python train.py --n_layer=14 --d_model=256 --n_experts=32 --experts_per_token=2 --d_expert=256 --d_shared_expert=0 --activation="gelu" --moe_layers=[0, 1, 2, 3, 4, 5, 6, 7, 8, 9, 10, 11, 12, 13] --router_score="softmax" --normalize_top_k=false --routed_scale=4.0 --balance_loss=0.00411 --balance_bias=false --router_z_loss=0.001 --init_std_router=0.00883 --lr_router=0.000751 --vocab_size=17125 --norm="layernorm" --norm_eps=1e-05 --tie_embeddings=true --optimizer="soap_variant" --lr=0.00682 --grad_clip=2.0 --batch_tokens=65536 --seq_len=256 --train_tokens=549100000 --steps=8379 --dataset="wikipedia_en"
Below are experts of layer 3 (counted from 0) of a mixture-of-experts language model. Rows are named router (the router's row for the expert), up (a neuron's input weights, with its number), down (a neuron's output weights, with its number) and show model dimensions 0-255. Each number is 128 + 32 x the weight over its row's rms, rounded and kept within 0 to 255. Numbers have three digits each.
Before each expert's rows: "gets" lists some tokens that make up at least twice as much of what it gets as of all text; "comes before" lists some tokens at least twice as common just after its tokens as in all text. This comes from a sample of Wikipedia text that the model never trained on. Tokens count by the router's weight.

# expert 11
gets: ",", ".", " (", ")", ";", "),"
comes before: "\n", " The", " and", " In", " He", " but"
router:094142132161148092147197108139107145101115185138186087088126141108126105159127131117108135145129153125096142174144135131109125172049115099136089140044091169095169126133153138124143146107099121106120125066152131170113132109096117109189149129174128110129139137146223151143093142124090126174141132144126166192079144132099085175129188122158118145081188143169170133126164095133127129124077145133107135127137118117150174079129167134196106124153101162117087129112128089057097104127163130136123205113116082126111080164052142083127114117077085149152183096100163111137125111150109122131128147173080192124109157130079103071187033129173124135121136139157039129081062064110115135147129133165167153134118118182135121137120112091106112143185135122123113092122142166120039117097072177
up0:162142140160127149143058150160156129146157078149063104140111131118133074067047174074144124101126143152091128121137135121158163176156147098116091182098159120113122149131132128052169109156171134111135099130057179147167102131138147162046097123048084140108170169124148153045149108046123153103112107055099118155100186118148137097135095091126112097140129127126087176111133122148170100168149129120133108124074122098124114145123124151110152067169151159139102143089184178066175088078118145081133127113090137126132141157141122140153143103129182084114226123112128102123139139087097122147142130232165152116114200160116095154158147108141143134173105154152147135178167134120110156145144127122151124090146101119168190171088089110096095123102111067135118136094149086090147125178131148
down0:133122158146116059097077142145182128110162149128135125089150091122171077140044171079139126104142145099133084116166097141116137090151114106157181101135089170160134113094116115152137098100137160121091112184085150154160101131148142160156164084118103139159121090110102138174132103098159063096113103127097130091157152148040087124130101150128157153193165101133107140121154111125155119135114141120105148091124112146120096170078135105132196141150173117114132067102101146116133137121075123164064120187138086104178168101129167144155166059113097114115127114141166125126174167162181116136172134169098198070142082111190072056125113132151144116104104102201135135141100110103110163151061137116078155094121084138101116169084155167052134154104122108122118130138093175177056089221133143
up1:104083107137191144162156103131106166128084088128126093163101123145085122121213191085076127081118125153116097142114118133114099136204159165136090077148121099126208112136152148119104154178105077118183208135103178114118186144079142145133144147151116143167048147091161147158154149182122114102164155112146144092166213172141146114111120144124055108126132110108136144137118143184072102169144077145139151132059078129147111142140103155166094110088135180088120165139113092127125099103052099119130128158127116098149116203141086193119168128138122087101158201102137086150149117109109144123169128159166145104123127125129131082081126166098117103164123153070067111159180145136133129079113150102179154151095121098100143158129174175141156101088123106071162151120175160082119160090127102
down1:091143147191105172110157142156059060121089098145099081121145165165110130110106115177175076146120134131197070076147081172121146128175154096125143078103117114143152115184107102107139183145141089171146139191120096150101087137181103159149110115139107100150067152193121121169109097128161143107085178079169097092153084111132173152131098123107154144152086128099138172141126091128130153148131123111145088122096183185122113160088123155105180125082142108107154143102125121131104097108154179092154138126142123106084102068151128197126066185147138087128156116156136147183104105095199152119155066128136089133193114138150111157112169115098160170081121094090152061120180126126170136148138118104160123150118135077134185126143128120052139160176159145132069141078166181137189175158152154
up2:161115078140203153118112094120143165138144138172098124118079122076120137131212090107126143090079173200103103128098092146170144139091150155108119099137154108174160145058194086095140110123158069140118125095134100120114120103088160161111170085154121130122114130069113144080123131152103130084111094157136187148183112170162099107086155120138159177162118094123125163142059185143046110178158148125176146122167105081137137181042060180139160092129125139174147110163143118104176131107109069180126089084167178184138102077116157119113138097137168113155161132140145156107164111106166127144121139153178112129105119088125130105163134169080092134059116125150160163132104099076150105139211137161084150111135089145131105179160087144170097121157152143118144163122074123103140109125178148
down2:135051153090163100083139103116035112157138138125149180114107111123120133160089137123154094134140122112140200120109107141122150074114141142159204115092118124156129120098098144110125099079165047164087163160080147102153169111131135078102187071146107106150074158100128138129151127121112154103169104149112134152131126168145098118149122120099154127188121120109109111157093152171039089106125157114141138121103119095086142117116109125156176125108099080133165155133111128118106111123103070211100129160082135088168120190105135124098156087234206101085086085144113131134139096064152178127134166141150077126113075146099155161134133153108059166151122147114145168070121176075116130125151139155097127094125130067166123148129099181100123123105141150178138112137074074106092067169152064

# expert 5
gets: " in", " of", " to", " for", " on", " at"
comes before: " the", " a", " his", " an", " their", " its"
router:104154124127110112122133141117097134149069239124149114102118130113191110104101142068118174122161098088101095160157118101174130174086125070119126147086160130135165128156225138093132094065113138126098079072099114161111111113139135139172135116124136079126145146112188143100119150146107109129095137133092112180104119127165117132090138146149085137080122159116113186204159093072123116160148103132157110075142153098115199138142144156103125139149214167115142144141089071142099132153121111133108177089112206126110093096128162147092114129158106186167119132169130124118166146095183148114169116184112131120054153143139136050149107107170112163154122121149125149134098096131103112139129134126113072035142147147114122115150174059142105085236121119168168114157179151118089113108085163
up0:130043157161125052134155115177067072139124099116087160165142127160112132139094173123150105134130153148121172111085147141164120112148112086083132139117098129142186103207081114084070118102157032145115080155075128130110177139108141124141115167175099148211108156106117157111176122129116112147130197117063150169110132165097171105173165102097146097095134134180087161108108157184064081107080122136146095188166131100161130164130137156136142086136121122157141128133144100124162140091116080123175137086114158134168136188195147111131134129136170177140163122170091143140079113099216127192090116111152116096124124125084115111094132088078153089134143071124061172137133136076153104155154155106140119146124160158104168186171116114118110146126150170148165099120151100104123157162156174
down0:138146092134171165131131169073209171114138161109077157124128092159165186116168131144151104141123135153175140124083176127047125167069100131176109066129106175146106106137142109159158101106080153141095166134174166125212118071112100126170145133130165133048157101123136120146054142103097093133140094142157119133107135134138101140137136102158156110206195153131150112093149099069119187115150111096168091120073096110132108135105151142138145165150078106079099128168075100149106104143143097176135126161152082180127122063067156122137077143116107088099170154091118143126112134141081180080101086105124153169140176114127110080162117158155133139125093112155193106126085173179067139141136094146136162097113071132105149112092180099110185076127162157110131093143167079110119141082141160
up1:113127144068113163121072172154058123160207143161166093062092145090139149178092074133121111141147227160151157071132152149144186101086122165198182155115147191136147126094171152125115130123100129100185120153126151102137117097089111120149065130117173092197158136102093084168136162133146122127137079137161122133104055196097156174086097166125097061104143099185139106100140144127110115099126112149126130135071130135121139142138083077148136156156119151053080087141137165113114114160111110072117164111112184124167121125127115135133157108173180146168118158145173170124091153146143167148141114136150127071106124115109122168154124116175118154100126125076125094109118105104060108111137131151183155111006068146105134123133115105166150145126139121128107104095084111123190149146141118
down1:118160142103109137185104129065178170113130109153130143122110201106150077110165153117126076135125163104110139142158108145143137115157157117102089078095141172144133112129158130139148084112147137146137136098154109173131134182162087137119153130130131150129088159091141124126078142146118071110097128110182133123111137146113092161131171114169146106117141155106087169177172150184184101178118122182127049196159168148105091143095152112109134150103149102219102196098080134183110160113074178155165167162073087078148067156133129119198127146144084101154151142108104107108150147107171106097108127102199124175123098113158133038151077191170129127148171141174117151171127169115171121118186098160093129135145144160105093097145095110115140151093144199206133122052117127125166184117146159
up2:108148133136076115104095143144122076112107129158131128080072114108145137122149107131130156119127111156114110082126203109180119140063114154145149115115075090104102109182149118133118113120096137152150100080120116125101112086109132105138116176136115123092095087075143155169139153106150112097118133201078100173087164192104121102094169144078124109157168063152080109163172182114154117110054151154125197082116139160195147094162157075137142159082145110152113133119142121139160154178160126145107075101099112118099113177094089148090136063190160131114089153218245123116107084150124160139146139137138136124140131115146165089063117150127071098056098147133175084186115125124075145155083158161149134112132153164115145125134138122170075133127108134156145134173161089117121068195112070
down2:179130137118128195119097121124125128149141086165125099137137089087086087098127121105149179152155089089142132100139026134108178098138169138163162136076124138135112186094061118147145147076212135147167153092089115102147115164114079130172130130105131140078074146156183161118133102121157115138107118174150158162125155143173103130144106145162135140152089104142117081147177175164156151179155081192102073085165188162109108208144115179172131099129066190128137178126157141145133205151148089069041063117156115164116142127123164171124118177113086097109144123108090141167116220182134119138128111131128109066127083152094135120133150151138107126138172163125127169130178102138155120096121093121110158126133145105141133081139119126147180105066151077148082124088132134103098127162117151

# expert 6
gets: " |", ";", ":", " -", " –", " /"
comes before: " ", "\n", " —", " +", " −", " W"
router:126129131165090127139134128189122100102062117147193132107146149097152097104116151100059118127140114111096105164082128154118164186094106135105078136110099121143161092149122122145144183170127148236098107153155179160102152097098120132156174127139143110112151116162183186145064140233099150160072141117114162164108120153119193140093126217162132121123144144110153153093117102116107106141100125127136116137135123164130181134090165142186137132129132125094147144116105064159141114101109126147120119093112169142123154192126157093126190107077089133175200119137147128078142123099114142108218127136061160118137128111149074066103101179125122140151098187142043129073093077146134118072122108135142114135101108134107088104140141100105091139141161162120108118168140181229079129158104140
up0:085108175179074090124132163138137137105115122104117111162126116116127141105128080140111104132108165161155148187118150131102152137051132108163130157105091182111137142197199080115088125142083179170118065161075137117114112115147103136131060137196113142122076111137158147101117079140145113196133112101076089088044152097105150120128065174085171136103151128193184083138166039109133050142139146167155111093113154125157113079146117145176154117135150119135100112119156202165123105161088180139119124174113134116119068169116175159136083179123127120186132097142134132133129125091151149106084101146111122113085076148134148108094096116174075084090123120139117135133086124128152140139097133109129203137066143160135124131184144094091211110145133177074155159166118152135124128189124121
down0:136156132092154104153175079167092077148117159175132207133180130117143153203129141101179132174127065131125121108135132112133154090142123173075129128133127142114113146059133140094100223113139127088113139096104105131106103092121198095153200183080170103172113165070116107138157114137176162051228117173103123149089094206105106143150136137151159140161146140166115149129057185107115107137113121088125181149153146165143138125112129115159152124197137118165154121126126098097172137125135081147125147137110130159117102079126155137127146093157117120102109172103129096093119170120112124210129134083150164129143117124097076100174179172089138152091124124168115149100083145061125153129123118138156155137088135144125087089107068116160182154060069082123138101135068165126150091096156130
up1:134094090182136130169135150208110123089142104116102166135118132094129140127136048175187090101111114129137140157141155065117133097176148134108085129149168097114116152153129132147108158146094112129104149106160122046081097161055092139140154153085178145089139111160190107110118182117161169086050083107136130152131185128149201102093142168120123151154182147155095149142115077059105141115163103082109124100179185161113113090166167130107097159155113098202070123125119116167134174155149111110151148071134152139108131119058155098150117170153142127177191105154152126119162096058088068132116097088174114138180116142154112151127137140077113116137103100060091143157122111118138132139096109097095127131178113111193136122142129069107137157185165123088185098169087151143087155107140099
down1:169066136105115135091116152121184113131093143121124153083167041147141090174122084075125133087118134113069079096066152144164188103158124150097145158191095124125133121069156129093125113114123147116116066203055068140090093125109074171139109118154184145110131119136076184128076087152130109099102100103159057095157098091152087092096085109158143151148105156143140119052075203098097128165175184044101140113169131127162140111169104153109149100113170106096119104099111122114092184126146141139127114104098121093080116140144113104150182108184065170075099103179134135152123089116128115131083092149176067122130175087138132131135175188151184110141110152151120153150125117137138150138140132146095142127110186139134103124155145092156133131092092123153171100121100105074109100151124101
up2:168161099140124205153127060150154054158136115177120147120158086142164135108158081208137150142186068095175105122139100100140102122102091159100141075110133109112096148157120174121174152166070124141127175196168181114138139175088123141169127097115157188225133117164146113123098099168147161093155110215125107154140088144121149132150158127164155093069151135120164164139188093155155115112121122086098137167151115184110156134103143093164175098115115080082133122168109110077095141111123074186139083155158137126093180127144104157198197086134107111109114138141162134180121103101117091152141169163048108089129142090151180125111112077097112156117121105131122125146129107118157188090090118113150169158108163156125098103142113147149163130191087114106128106113170170124107102176121143
down2:130109135118124099145153158094125141141129102084102154169087150132079138144086181178129179121102145089145132187111173141111130114113161127139111166155161132124196163158174116081153127103156138124143098166128055124106138103112057102059145099109106081095107112110147175090154138150134198128121143076129148086149133090085136106077121182136165140138102165180101143118163186091128134123202124105155158117110159131166166153125141140159068137157077188141066086160155092093208112162136159139147114080110081178175081167152102110086126102111109095130150112068122089098106116145130171119123147146233139194137158127104107158181148154188111139156106136144083165123129153108115094146147172135160106095089137124096165115148104086105178156098151070141149144140087116206100134206140153